{
  "n_experts": 32,
  "d_expert": 112,
  "hidden_act": "swiglu",
  "moe_layers": [1, 2, 3, 4, 5, 6, 7, 8, 9, 10, 11, 12, 13],
  "router_score": "softmax",
  "normalize_top_k": true,
  "vocab_size": 8192,
  "norm": "rmsnorm",
  "tie_word_embeddings": false,
  "learning_rate": 0.00123,
  "beta1": 0.95,
  "max_steps": 10224,
  "dataset": "wikipedia_en"
}
Below are experts of layer 5 (counted from 0) of a mixture-of-experts language model. Rows are named router (the router's row for the expert), gate (a neuron's input weights, with its number), up (a neuron's input weights, with its number), down (a neuron's output weights, with its number) and show model dimensions 256-319. Each number is 200 + 30 x the weight over its row's rms, rounded and kept within 0 to 999.
Before each expert's rows: a language model's description of what the expert responds to; "comes before" lists some tokens at least twice as common just after its tokens as in all text. This comes from a sample of Wikipedia text that the model never trained on. Tokens count by the router's weight.

# expert 27
It responds to: Final digits of years. Last digits of years and numbers in ranges, discographies and tables, such as 200-4, 198-2, plus units like century, cm, million.
comes before: " |", ")", "–", ",", ".", "%"
router,188,185,222,206,203,182,180,208,217,167,171,204,195,224,170,239,183,196,218,179,158,212,220,235,221,162,170,227,136,198,154,199,168,193,185,186,133,172,234,199,190,221,210,245,181,160,214,191,173,207,193,166,222,228,218,228,170,206,149,173,205,149,210,213
gate0,166,193,197,193,177,171,209,169,200,192,216,236,230,174,169,150,155,198,191,176,248,158,251,244,205,193,180,223,190,224,168,144,184,181,270,207,159,219,226,193,190,236,170,171,178,214,208,181,177,183,121,190,248,166,231,203,233,143,168,179,265,186,202,239
up0,200,198,270,264,235,182,221,218,233,165,209,132,167,230,274,218,243,183,170,222,229,218,200,199,233,222,262,185,214,188,227,203,252,155,193,220,167,230,152,200,239,195,201,187,182,176,197,219,186,275,207,197,154,195,133,180,186,264,222,195,186,218,206,198
down0,194,224,167,212,199,198,182,177,181,237,219,185,178,187,191,170,206,225,174,187,113,229,215,248,219,185,179,211,263,201,234,206,143,197,202,225,214,233,244,169,227,232,172,172,160,207,171,195,182,221,187,183,203,183,174,247,186,189,195,176,165,202,213,198
gate1,191,172,202,133,233,202,242,141,248,220,249,192,174,208,163,177,171,190,217,191,181,177,241,166,202,172,201,231,218,207,203,209,239,244,230,217,213,229,192,169,203,204,161,198,203,219,212,192,231,211,286,191,241,219,233,165,219,231,228,236,208,282,172,234
up1,155,211,190,187,234,163,248,154,214,196,199,204,212,237,185,205,195,171,173,206,179,184,232,222,167,192,180,179,215,179,214,219,250,208,191,202,242,210,253,140,192,206,135,209,211,196,162,185,223,219,182,224,254,204,256,179,207,214,244,198,171,220,178,179
down1,232,178,223,206,209,218,233,213,189,226,175,183,151,155,207,215,185,226,243,212,211,222,188,170,202,193,188,196,267,217,233,196,198,200,189,228,183,196,232,161,214,221,189,143,204,200,236,201,216,213,217,225,216,152,135,166,239,195,222,184,180,219,157,208
gate2,190,200,188,218,196,234,202,191,201,185,188,237,233,216,215,186,169,173,204,241,195,193,190,220,249,180,172,181,222,189,227,166,211,200,204,222,211,212,192,229,212,166,140,210,255,194,173,194,224,227,208,185,323,197,193,141,216,227,205,237,197,216,163,203
up2,188,179,202,253,225,192,213,176,214,150,173,207,214,155,187,192,225,171,198,275,149,176,173,218,225,200,198,121,223,218,227,177,191,227,133,224,159,146,150,206,195,179,180,210,241,224,249,229,188,193,200,219,156,216,185,221,193,209,174,213,205,220,223,135
down2,180,257,228,189,204,227,209,178,233,197,196,182,248,207,224,192,195,236,196,234,197,236,197,159,215,180,177,166,261,190,230,214,188,246,203,205,231,193,191,214,205,175,211,271,162,215,160,193,197,235,212,211,258,213,237,202,196,188,218,223,195,157,214,168
gate3,216,216,204,212,212,199,131,186,180,189,244,201,211,196,205,184,213,156,169,185,202,191,173,209,214,228,178,198,209,220,203,212,219,203,172,142,232,146,215,198,248,180,218,156,255,284,207,149,262,210,180,224,220,221,206,187,214,172,167,232,188,221,179,192
up3,176,202,242,229,188,167,183,152,228,138,196,238,201,122,222,214,220,145,179,235,205,161,185,227,184,199,234,184,204,225,199,141,191,185,212,207,168,159,189,215,161,205,214,223,231,239,203,215,151,162,242,172,192,205,130,229,211,257,140,225,232,194,232,214
down3,209,145,179,206,204,197,222,181,226,183,235,233,178,263,200,199,176,255,221,215,158,234,199,158,181,159,198,189,227,188,262,207,209,214,203,172,282,232,224,218,222,194,254,151,175,200,164,178,252,214,181,171,176,232,178,159,174,152,194,228,212,166,183,214
gate4,244,157,224,204,227,197,169,202,182,155,215,144,220,247,178,212,239,186,182,205,240,184,223,185,160,167,267,190,250,232,283,209,210,194,234,219,206,183,235,184,164,204,207,185,243,196,187,229,149,128,213,183,197,190,139,125,155,149,188,173,192,179,203,200
up4,199,219,173,200,178,151,198,258,178,237,204,237,177,178,256,208,193,164,237,197,199,238,215,225,201,218,197,207,189,246,173,174,218,215,218,161,246,173,190,185,194,213,232,141,256,189,185,203,216,149,187,169,223,205,226,260,154,170,187,219,205,299,133,280
down4,208,235,155,212,205,208,226,239,225,221,143,209,210,210,238,209,226,175,218,199,176,198,209,225,212,235,214,243,179,216,275,171,185,164,228,171,159,230,239,212,214,149,168,203,175,292,151,168,233,165,212,218,201,193,261,196,167,226,205,193,206,266,206,202
gate5,197,163,194,182,204,192,156,188,154,265,195,222,222,249,183,166,178,209,151,179,154,203,161,244,181,170,179,151,233,207,202,202,194,204,191,184,214,220,199,155,206,165,130,184,235,242,175,184,207,215,178,231,180,153,198,215,222,171,193,169,208,154,186,183
up5,225,208,192,221,244,248,212,177,271,126,207,199,203,187,170,242,176,188,224,215,217,174,202,127,217,209,200,128,166,195,150,229,171,243,195,210,244,225,158,240,164,214,236,232,217,180,222,252,213,239,221,156,200,259,209,217,199,209,259,248,146,240,214,170
down5,226,183,228,259,189,174,208,230,231,177,257,219,232,189,204,228,214,218,272,240,253,223,170,241,175,176,226,196,144,192,184,253,231,197,209,251,248,178,201,223,198,230,204,231,238,194,217,198,201,239,189,211,224,185,206,149,173,195,218,172,198,145,195,195
gate6,162,268,212,172,196,213,186,210,181,188,213,155,200,183,224,185,158,184,175,186,201,231,261,189,222,209,190,275,193,209,231,223,223,189,250,217,162,191,151,176,239,223,191,162,197,184,218,239,156,219,184,183,215,176,232,214,181,179,203,199,209,218,216,219
up6,199,214,156,234,184,129,259,230,251,156,175,169,231,181,210,171,218,265,163,202,150,219,247,186,194,194,176,176,221,172,216,169,252,174,144,151,192,210,148,177,205,204,206,213,226,171,212,181,140,203,185,190,186,205,172,195,207,238,199,191,192,154,174,158
down6,184,211,207,192,167,215,190,269,186,153,208,211,247,183,221,185,169,266,255,208,201,232,181,213,180,162,205,261,229,210,182,154,267,155,190,163,213,205,234,229,186,253,195,212,247,182,157,236,229,185,243,246,199,188,184,191,188,207,187,140,251,215,219,193
gate7,210,202,214,251,204,203,209,143,229,148,194,197,181,191,191,159,260,208,220,194,253,178,192,216,233,232,205,112,245,209,181,264,168,173,210,218,272,179,177,180,168,163,198,208,227,187,183,194,239,139,181,250,202,171,187,231,263,220,257,194,246,242,199,145
up7,200,247,194,197,174,159,165,216,162,201,232,151,248,188,198,233,223,206,213,196,260,240,218,202,190,156,208,175,235,272,201,197,202,191,220,198,157,206,182,157,241,210,222,153,150,189,221,239,199,230,157,130,278,206,199,200,200,203,207,196,211,158,164,235
down7,149,150,197,244,197,181,249,246,217,200,180,200,163,195,191,165,195,199,175,204,258,174,225,195,216,157,255,143,228,233,196,150,147,195,145,224,171,221,183,229,229,204,210,176,235,162,235,186,266,229,167,222,195,117,215,247,233,203,217,167,212,191,157,234
gate8,155,235,217,169,207,201,201,247,201,184,220,155,205,186,232,142,141,193,177,171,215,247,234,188,185,225,223,249,174,262,204,165,195,143,156,217,198,265,161,180,185,238,189,210,194,193,210,236,187,195,173,205,216,188,207,188,193,212,176,180,282,213,233,186
up8,181,204,166,123,208,182,170,197,226,202,241,205,194,170,224,177,172,151,159,176,170,243,214,151,189,252,149,237,153,211,233,205,177,136,199,195,260,234,185,157,218,176,141,223,150,184,185,200,166,185,171,226,212,245,246,174,206,180,209,167,250,214,222,204
down8,252,230,233,196,218,230,216,185,227,182,170,177,264,192,225,174,169,187,209,200,229,176,215,219,163,205,244,240,204,254,240,190,230,198,221,205,187,257,169,175,137,207,188,150,151,184,155,152,208,208,226,196,206,210,164,213,222,157,194,215,208,186,208,186
gate9,229,98,171,273,179,155,137,206,202,168,239,200,191,203,221,214,221,184,214,211,206,166,181,240,210,223,163,224,183,188,224,199,184,200,178,226,234,202,224,144,215,232,193,208,202,242,179,214,245,221,231,190,206,220,182,166,174,196,182,212,176,205,219,219
up9,182,132,215,266,188,168,129,217,204,172,237,207,205,222,153,225,138,185,219,184,218,155,177,188,226,202,172,271,185,184,195,200,189,195,181,187,216,230,188,161,154,234,180,220,187,177,208,188,245,211,199,212,271,186,151,138,163,202,205,163,177,166,165,216
down9,186,158,161,138,233,177,206,192,159,217,216,221,172,244,220,186,223,217,180,154,205,221,214,208,241,183,182,259,163,210,191,213,195,178,223,199,154,148,195,201,160,196,203,208,226,210,219,228,215,246,197,215,184,210,170,202,190,185,168,224,196,173,180,187
gate10,173,177,179,200,186,190,180,197,254,191,203,185,181,141,177,176,200,233,193,161,218,251,171,213,256,227,271,202,212,192,190,223,204,174,194,191,243,214,149,204,234,191,166,190,186,185,266,187,205,211,177,189,189,201,243,232,217,213,260,189,205,236,183,228
up10,201,258,119,202,185,190,185,125,168,222,167,172,224,293,224,153,151,200,196,263,230,204,228,246,221,201,153,242,181,220,210,215,192,282,188,224,189,203,260,182,173,240,245,221,170,174,167,258,181,190,201,213,197,219,232,178,247,189,228,209,197,190,250,212
down10,180,238,186,180,182,204,186,216,198,177,162,170,171,211,220,194,158,193,200,116,207,200,209,219,198,223,191,250,237,213,158,203,189,206,176,210,213,204,206,155,156,261,213,250,183,219,209,207,180,171,207,199,201,220,229,212,180,157,180,191,205,203,226,193

# expert 18
It responds to: Leading number digits. First digits of years, counts and percentages in election results and data tables, such as 1 in 1,435, plus thousands commas.
comes before: "0", "9", "8", "6", "5", "7"
router,248,201,196,202,230,218,189,249,216,234,190,142,214,244,204,249,211,191,170,243,169,169,200,168,153,213,243,193,190,203,224,162,193,168,144,172,200,205,198,229,204,184,240,240,188,97,161,254,229,183,211,134,218,189,148,190,196,274,256,222,192,280,166,188
gate0,146,188,231,183,231,198,203,155,180,221,215,188,162,219,178,203,232,194,131,204,219,160,228,262,182,174,234,199,205,200,214,197,168,182,257,171,270,195,228,192,220,179,134,206,206,217,144,163,144,198,202,243,218,117,187,179,220,169,210,237,198,198,210,247
up0,240,208,167,190,209,206,187,160,206,214,201,193,230,190,220,178,219,232,161,168,194,237,190,235,189,242,193,164,177,174,219,193,187,180,254,189,285,191,198,207,236,227,177,167,236,248,176,212,210,193,171,200,158,174,213,211,210,188,179,198,283,238,222,227
down0,175,244,184,179,180,238,175,245,160,262,204,196,200,190,185,217,221,224,176,192,171,198,180,224,172,177,173,225,171,118,193,223,190,171,144,174,194,216,226,229,214,200,187,224,230,165,201,207,151,232,149,139,192,207,206,217,224,220,226,135,205,220,201,164
gate1,196,164,163,217,262,198,203,137,190,248,233,222,210,200,154,177,205,201,264,173,171,156,199,218,219,205,231,214,157,193,183,195,192,231,203,138,237,230,212,177,205,187,199,181,140,185,222,265,249,219,203,197,227,201,198,274,194,167,229,202,197,189,162,268
up1,228,197,168,205,188,205,235,231,175,240,237,187,190,176,225,221,188,175,202,239,169,182,240,161,237,166,288,194,258,179,206,219,205,200,170,195,210,159,247,222,252,214,210,204,214,200,209,255,230,212,240,185,207,154,220,195,214,204,174,200,205,159,220,246
down1,204,204,178,192,247,162,243,195,182,208,185,171,191,191,158,180,182,185,207,214,179,191,188,129,208,203,203,156,114,170,242,236,253,229,171,139,157,225,189,246,213,154,212,279,155,192,229,265,200,248,127,205,211,197,223,237,193,234,221,228,204,204,182,185
gate2,177,159,285,185,227,180,222,187,201,198,227,202,196,213,248,187,230,203,224,205,219,148,223,234,146,165,210,207,244,215,250,226,173,177,247,225,110,147,247,174,212,196,165,179,125,207,178,235,179,202,234,214,236,209,205,208,166,203,219,213,198,188,182,150
up2,150,220,225,172,287,205,215,157,238,187,192,188,205,219,203,211,226,195,220,260,149,162,200,219,222,158,232,190,238,206,224,223,186,221,220,186,239,177,215,158,247,153,181,267,185,189,179,221,205,206,247,169,252,200,214,219,263,197,231,236,171,211,230,233
down2,178,211,241,205,221,210,219,167,201,198,195,165,188,171,205,205,198,217,178,173,190,196,195,181,209,197,164,195,203,170,189,174,232,228,190,200,224,202,216,199,177,185,217,224,173,216,208,189,162,187,245,188,167,208,268,178,213,228,176,195,175,223,247,249
gate3,238,222,166,190,215,177,200,156,233,231,217,239,194,175,163,211,156,189,199,176,200,232,158,236,202,136,226,215,265,203,125,155,198,183,179,136,179,202,266,163,240,235,221,215,192,204,237,200,203,210,175,234,151,186,184,189,173,192,252,180,161,209,135,229
up3,219,209,177,208,234,203,240,205,204,211,175,244,212,188,212,244,168,209,179,190,175,254,293,229,212,195,209,157,248,217,210,189,192,228,187,181,170,176,227,202,212,225,210,202,198,170,214,188,147,216,222,165,186,209,209,219,156,178,208,231,203,189,179,219
down3,208,188,172,190,183,132,209,219,163,233,189,154,189,182,160,232,164,180,219,226,193,224,204,183,197,190,199,207,194,243,190,197,275,154,190,188,229,174,176,198,203,223,260,205,200,147,206,192,181,213,189,166,258,197,179,233,231,202,193,158,183,157,170,210
gate4,211,195,195,249,196,200,213,213,236,179,167,164,209,195,200,176,175,188,144,174,207,226,177,200,231,214,141,172,201,211,172,204,155,161,222,240,190,197,256,218,195,194,229,207,161,177,227,180,121,232,207,197,226,211,151,194,194,203,271,188,169,199,176,136
up4,220,236,215,231,212,215,184,219,189,221,135,148,254,237,209,151,193,167,185,220,189,175,200,187,204,227,181,178,157,187,236,224,235,157,192,224,156,248,230,218,227,174,225,187,178,156,209,233,214,221,199,184,241,194,201,187,235,210,202,174,169,212,204,156
down4,198,183,208,203,207,159,215,210,182,162,193,188,184,229,204,236,221,196,186,221,196,193,191,217,158,206,237,208,191,207,171,199,189,193,230,218,223,182,213,180,269,209,185,173,192,209,169,230,208,170,201,182,236,183,177,205,166,181,228,216,210,212,182,224
gate5,158,212,162,181,203,209,161,200,173,179,180,164,240,184,240,227,168,159,162,129,199,178,200,256,207,192,180,212,231,213,188,203,187,219,187,169,243,200,206,181,213,211,182,223,194,249,200,169,209,134,173,186,239,142,203,155,166,154,166,216,256,200,169,241
up5,200,207,212,199,174,191,180,209,179,184,168,169,206,196,214,244,233,203,220,154,175,197,197,253,214,194,215,185,187,164,150,225,199,206,204,172,192,212,225,219,193,195,199,209,226,227,247,269,156,219,176,173,206,179,266,259,172,222,211,214,140,168,162,184
down5,199,181,180,173,225,238,230,197,217,260,205,260,220,200,228,233,246,240,151,228,224,211,165,170,184,218,245,182,231,203,135,164,201,197,174,129,190,130,185,166,222,200,208,182,199,207,244,214,207,235,158,232,172,186,159,167,190,214,159,211,204,205,176,237
gate6,204,187,127,205,183,193,174,178,209,209,175,198,238,207,249,151,222,149,221,176,214,191,236,218,185,175,199,178,250,218,233,226,181,169,195,122,208,250,242,191,224,191,140,155,228,200,155,196,177,187,223,188,189,196,181,217,211,226,214,162,216,202,216,171
up6,195,169,233,203,202,234,168,207,233,182,260,221,159,203,172,219,213,201,216,229,190,231,191,180,241,221,174,203,228,150,160,197,240,199,217,221,190,198,183,227,211,149,206,209,165,194,204,218,202,182,224,122,205,226,198,169,155,179,161,221,182,171,204,213
down6,190,189,197,139,174,201,181,183,235,238,181,183,170,248,202,202,177,202,139,239,234,196,186,235,197,235,181,243,233,176,158,193,214,184,192,157,213,189,151,189,214,195,171,204,185,193,187,281,201,199,204,188,209,184,203,183,236,255,193,200,206,239,208,219
gate7,189,143,158,154,256,233,207,222,240,203,239,193,161,168,161,135,201,184,167,167,200,286,196,168,180,192,184,176,218,185,209,146,259,170,193,168,203,190,197,209,236,183,214,188,213,191,211,152,176,239,209,203,222,198,212,198,195,204,184,206,185,212,172,195
up7,193,173,145,164,205,210,191,160,239,220,182,187,224,209,243,193,168,219,157,170,193,218,238,211,186,226,152,214,200,150,224,166,223,163,219,201,258,216,179,212,210,212,181,211,255,199,226,185,188,213,235,191,216,210,229,207,218,210,227,188,217,224,193,148
down7,182,199,226,241,202,149,168,223,234,237,188,246,190,166,170,217,219,246,218,162,224,224,218,205,225,242,198,226,170,174,178,201,203,252,228,206,237,204,178,223,201,181,167,205,193,220,221,149,242,157,258,244,210,211,167,218,231,295,87,222,203,215,188,222
gate8,171,185,198,210,221,209,156,189,212,191,230,243,237,137,156,182,220,223,219,188,232,202,210,214,196,158,200,248,249,170,171,203,172,169,199,218,214,215,212,163,205,198,209,192,204,193,178,145,210,211,171,254,215,198,211,225,217,216,207,230,227,249,193,200
up8,206,248,249,163,224,213,197,219,221,164,194,219,193,197,200,185,130,157,211,178,206,181,251,184,251,206,202,146,226,208,166,244,183,187,259,176,147,167,226,168,158,198,186,193,171,190,232,221,205,240,182,157,240,127,201,228,192,178,153,246,202,101,279,207
down8,256,224,251,226,195,217,187,233,214,189,241,220,235,228,217,183,190,204,208,225,169,209,210,126,191,180,199,187,175,204,120,179,201,232,288,189,229,168,193,201,225,206,159,137,195,185,197,201,223,178,208,141,155,189,176,187,160,161,142,238,202,220,198,225
gate9,163,246,224,232,263,259,206,188,186,159,264,213,184,210,220,200,207,161,175,230,224,192,166,252,206,213,162,203,188,128,219,235,193,198,232,224,209,202,211,211,203,159,176,217,234,193,208,211,243,204,234,202,179,160,211,239,233,262,202,201,209,194,208,212
up9,222,154,204,129,167,214,181,209,289,230,183,171,216,205,220,183,239,220,181,205,247,191,225,183,170,205,220,181,231,173,171,175,225,177,162,226,177,230,246,157,185,179,141,147,189,234,157,159,178,160,147,192,224,165,182,168,164,188,182,170,242,199,167,198
down9,177,200,168,132,180,188,214,159,190,247,164,175,178,163,163,193,195,241,213,172,202,232,215,207,199,176,219,164,195,151,263,208,166,233,251,193,197,190,224,200,183,158,194,191,239,201,189,169,164,238,200,220,253,178,184,195,204,181,168,184,193,205,180,178
gate10,213,210,159,134,172,189,215,162,208,215,148,192,276,221,208,147,199,240,196,180,183,179,176,164,221,224,191,167,235,188,239,228,218,217,195,166,204,138,194,229,249,188,211,176,213,198,139,148,166,182,176,219,213,254,215,184,196,222,240,205,214,188,216,166
up10,162,185,238,171,185,215,221,173,181,216,198,217,221,194,180,118,214,184,188,203,225,188,207,177,204,224,248,131,204,210,182,208,186,240,204,210,146,220,197,190,204,229,208,171,158,216,235,204,220,160,191,259,134,172,187,191,245,218,167,180,170,187,192,192
down10,265,197,161,239,196,230,175,249,185,227,226,182,201,230,214,205,202,182,260,172,176,233,190,204,210,164,201,197,144,209,230,190,214,227,277,195,186,202,200,202,170,193,215,241,199,224,205,218,214,246,233,184,257,177,212,262,190,241,233,226,168,188,145,158

# expert 31
It responds to: Table pipes, compound suffixes. Pipe separators in wiki tables and pieces after hyphens or dashes, such as Black-ish, -based, -level, -year, White-tailed.
comes before: " ", " —", " \"", " $", " +", " −"
router,144,181,194,219,189,192,147,223,202,133,199,226,207,194,193,229,137,182,188,248,176,179,226,177,230,167,160,188,279,255,250,203,183,208,179,217,195,195,168,170,224,265,189,228,119,237,206,196,227,110,232,198,206,167,197,239,197,193,178,207,209,211,163,255
gate0,186,186,122,228,206,195,167,182,230,211,170,204,219,168,224,232,175,185,141,195,195,221,196,209,180,221,192,228,206,241,166,157,191,228,168,174,172,227,222,176,184,230,232,209,229,194,179,194,202,246,211,258,197,245,199,190,225,154,207,188,204,201,207,176
up0,218,208,276,189,152,230,261,203,191,222,203,253,207,245,167,162,172,224,223,252,155,162,166,182,221,202,235,224,191,165,209,166,207,196,189,239,213,194,196,208,177,182,177,162,183,184,185,275,208,163,198,171,184,189,165,165,167,217,162,216,251,201,196,191
down0,192,184,166,213,234,135,190,181,201,155,183,242,117,194,131,216,189,201,162,184,196,155,222,204,190,149,218,154,188,189,248,186,224,213,190,168,223,199,140,197,200,223,224,194,210,248,228,262,221,217,201,209,233,178,185,175,157,179,223,162,191,221,188,163
gate1,198,195,209,192,193,176,143,234,282,157,322,256,197,195,194,185,235,212,248,176,244,150,189,195,214,162,186,226,203,163,220,203,217,203,147,216,231,198,208,182,202,216,194,244,231,204,185,167,220,197,191,184,236,194,194,141,178,160,251,198,238,174,190,236
up1,122,221,180,236,191,213,158,219,220,189,187,258,191,222,142,190,143,212,200,238,230,191,206,177,205,235,180,234,172,197,141,237,193,216,199,265,155,263,185,204,163,213,117,200,204,202,217,156,177,160,239,202,234,260,175,175,197,200,174,205,208,214,145,212
down1,172,204,198,208,200,198,217,186,195,187,206,162,214,146,243,198,167,205,236,181,203,199,181,206,152,235,220,199,222,197,140,134,195,249,193,157,211,184,226,176,231,208,183,226,224,248,180,205,235,154,236,187,229,214,220,114,210,232,216,196,260,223,222,210
gate2,226,199,214,196,203,235,222,208,219,242,174,251,187,236,200,162,176,181,220,187,184,143,177,175,196,175,195,208,165,158,193,217,174,197,177,208,225,179,196,170,206,197,214,224,217,192,224,183,188,189,242,220,180,261,214,157,237,220,133,210,211,221,158,161
up2,222,216,201,188,176,152,176,229,185,180,165,184,209,212,194,153,236,216,232,175,207,215,165,156,169,242,192,160,147,211,196,166,146,147,213,111,187,213,217,194,230,234,187,226,162,189,194,183,207,202,201,225,187,253,160,187,121,195,254,218,167,235,260,186
down2,234,192,208,228,229,261,298,238,216,201,225,237,179,163,222,196,220,167,243,210,161,204,173,198,267,251,212,195,191,105,214,202,164,256,214,203,178,140,193,214,197,238,163,197,203,172,174,219,265,180,167,237,227,174,170,200,169,210,145,194,148,223,195,204
gate3,209,144,178,190,198,185,265,208,233,164,180,183,226,229,167,236,190,226,202,140,191,161,199,222,180,187,209,206,210,202,203,194,230,221,229,186,152,214,144,237,184,159,185,260,192,244,178,194,170,168,214,229,231,204,181,238,196,192,186,205,179,219,151,196
up3,190,131,190,203,176,174,191,213,180,170,193,148,154,204,178,179,243,191,176,203,215,191,178,195,225,211,192,137,215,248,225,203,269,228,235,194,202,146,165,243,210,234,183,215,174,259,193,175,207,144,160,222,231,227,193,210,181,218,183,195,237,173,221,208
down3,164,178,181,207,199,211,179,172,152,198,194,241,249,214,217,173,118,258,189,240,246,215,179,201,163,218,149,187,187,211,209,161,176,232,171,187,246,211,189,178,192,229,237,189,221,195,182,290,231,177,186,174,183,249,197,173,192,208,187,184,167,227,190,192
gate4,208,204,181,202,162,221,144,160,187,189,254,296,222,181,178,214,190,178,197,190,240,173,204,246,169,164,240,202,247,254,146,189,142,200,297,224,183,165,201,169,194,201,177,188,213,219,159,221,207,220,179,209,196,189,263,226,255,229,227,222,241,200,239,252
up4,231,215,196,219,144,147,223,176,195,177,190,219,211,163,187,231,143,164,190,203,249,205,210,207,193,230,207,209,170,205,161,212,165,273,242,245,210,200,240,224,203,202,186,199,200,243,195,195,222,220,155,118,188,133,241,167,208,190,122,197,208,205,215,212
down4,171,236,211,166,218,177,223,125,206,210,231,202,196,195,180,143,186,183,195,178,195,216,164,186,196,206,178,183,178,202,184,207,211,207,144,209,180,204,195,184,198,199,179,206,166,187,180,193,187,183,152,198,207,154,220,177,190,249,242,243,194,230,206,215
gate5,156,193,200,250,206,203,199,165,193,159,194,218,234,189,230,164,185,181,193,224,198,159,239,185,234,206,215,182,204,203,196,253,160,201,231,233,232,112,223,214,220,178,216,234,250,257,193,139,208,176,216,208,176,213,203,208,214,185,264,221,206,175,194,202
up5,199,213,182,185,189,240,223,185,175,189,239,189,214,206,195,188,216,189,226,224,196,166,220,176,233,200,224,222,213,142,212,210,194,205,262,194,155,192,178,200,214,218,211,229,224,189,167,178,235,182,210,180,137,206,203,265,158,179,234,195,156,184,207,207
down5,189,217,191,168,234,189,227,238,131,235,225,186,248,159,231,197,206,224,238,168,203,203,157,226,234,252,221,157,208,211,235,188,228,241,176,223,155,196,162,201,150,205,172,226,204,225,159,207,230,184,185,186,131,161,205,199,192,172,198,253,208,235,181,219
gate6,221,184,173,174,172,217,297,236,214,183,206,196,163,166,197,161,214,221,230,110,168,189,200,181,211,188,170,148,197,204,212,218,156,172,219,177,265,153,180,184,180,210,204,167,192,233,179,182,227,202,182,250,233,186,197,181,188,192,190,221,197,199,147,205
up6,241,217,259,220,241,156,170,149,227,196,181,145,176,204,181,215,188,182,179,200,253,262,203,212,167,165,197,196,189,156,213,188,230,179,186,193,151,197,181,206,165,181,212,211,196,123,176,197,158,250,167,221,210,190,200,205,192,194,197,154,145,210,214,206
down6,201,218,231,251,214,232,244,232,144,181,231,194,140,235,194,189,203,217,202,193,202,166,191,166,237,226,227,237,213,210,220,187,144,210,240,161,226,171,226,204,183,223,202,191,194,185,206,204,159,269,193,164,199,174,202,245,235,227,184,205,196,193,198,190
gate7,254,211,194,201,200,184,247,199,245,195,227,208,165,198,180,169,230,169,245,205,199,166,150,194,221,241,158,218,190,193,231,207,233,198,198,200,203,219,200,225,243,180,178,175,195,234,182,144,206,235,207,230,208,229,142,135,174,163,225,158,137,195,198,178
up7,202,181,226,171,215,252,215,185,140,221,188,266,179,182,203,234,173,205,114,231,223,178,206,215,175,209,241,186,171,214,147,148,172,259,199,199,218,174,238,198,195,213,186,183,204,203,241,207,241,184,200,221,183,136,165,194,173,204,176,230,200,168,232,218
down7,235,189,168,176,152,199,207,196,222,181,198,205,246,147,204,210,164,192,217,190,248,211,253,224,175,177,187,206,218,162,196,247,227,191,190,188,242,195,191,190,208,165,224,206,152,286,179,197,252,178,243,212,232,203,218,214,186,154,203,195,262,223,206,242
gate8,221,169,218,207,245,218,184,267,196,98,189,197,144,193,260,169,151,171,189,177,193,225,214,220,205,176,276,151,211,223,241,205,190,188,220,180,184,173,249,201,217,205,157,238,220,227,153,165,208,191,149,158,153,108,214,175,201,167,212,156,225,155,152,171
up8,214,193,212,176,232,194,228,180,228,192,203,161,244,189,185,204,203,213,242,176,210,177,198,170,184,197,217,149,211,221,228,257,235,213,167,215,204,163,192,214,237,165,204,205,203,236,187,210,256,216,192,200,178,204,190,245,221,244,202,205,240,190,259,131
down8,171,230,208,194,219,129,216,190,219,179,189,183,198,216,178,215,216,206,182,237,164,219,268,197,211,176,163,184,195,198,223,153,227,158,184,150,179,216,195,138,208,242,223,205,218,212,194,186,191,209,244,188,238,181,240,191,211,205,188,242,168,171,132,164
gate9,194,181,205,207,199,208,180,192,235,199,229,225,203,220,200,181,224,163,191,199,170,183,200,201,180,190,168,177,171,213,182,216,223,216,231,239,202,163,168,145,150,158,185,210,197,151,171,182,239,232,245,179,141,171,187,214,177,240,175,268,217,288,167,246
up9,209,157,230,231,271,218,266,204,191,158,235,175,259,109,186,208,236,213,189,192,170,212,260,216,203,154,275,189,190,211,230,210,184,154,180,187,230,189,239,191,186,153,227,177,206,180,215,176,270,243,186,194,143,209,196,226,181,222,143,288,203,237,233,256
down9,171,203,295,196,218,155,233,209,246,206,203,218,213,153,155,176,257,208,187,181,191,221,181,233,197,195,223,184,210,203,247,202,129,267,188,229,203,217,217,213,186,208,240,256,231,195,165,193,198,236,218,230,215,175,242,164,135,209,158,204,187,208,201,170
gate10,193,218,198,169,171,183,193,243,203,210,196,192,191,157,258,255,219,166,204,224,230,201,209,189,176,233,158,204,208,192,187,154,281,200,208,206,176,198,232,190,214,151,183,199,238,147,183,174,193,239,137,208,194,102,202,202,202,171,142,221,230,164,195,219
up10,215,227,183,211,168,172,202,191,158,212,222,181,244,203,250,193,181,219,158,212,232,162,158,202,215,227,174,212,151,233,180,210,222,193,172,213,219,160,190,212,226,238,264,220,236,189,195,231,282,227,218,192,181,241,223,161,178,199,212,187,219,228,180,255
down10,127,232,209,159,214,199,183,215,184,227,223,170,150,185,253,188,182,186,232,174,173,189,157,219,214,160,187,256,213,167,180,161,192,236,253,187,155,223,160,167,185,183,195,202,217,219,198,142,223,252,263,210,202,163,165,203,260,168,232,202,192,207,156,244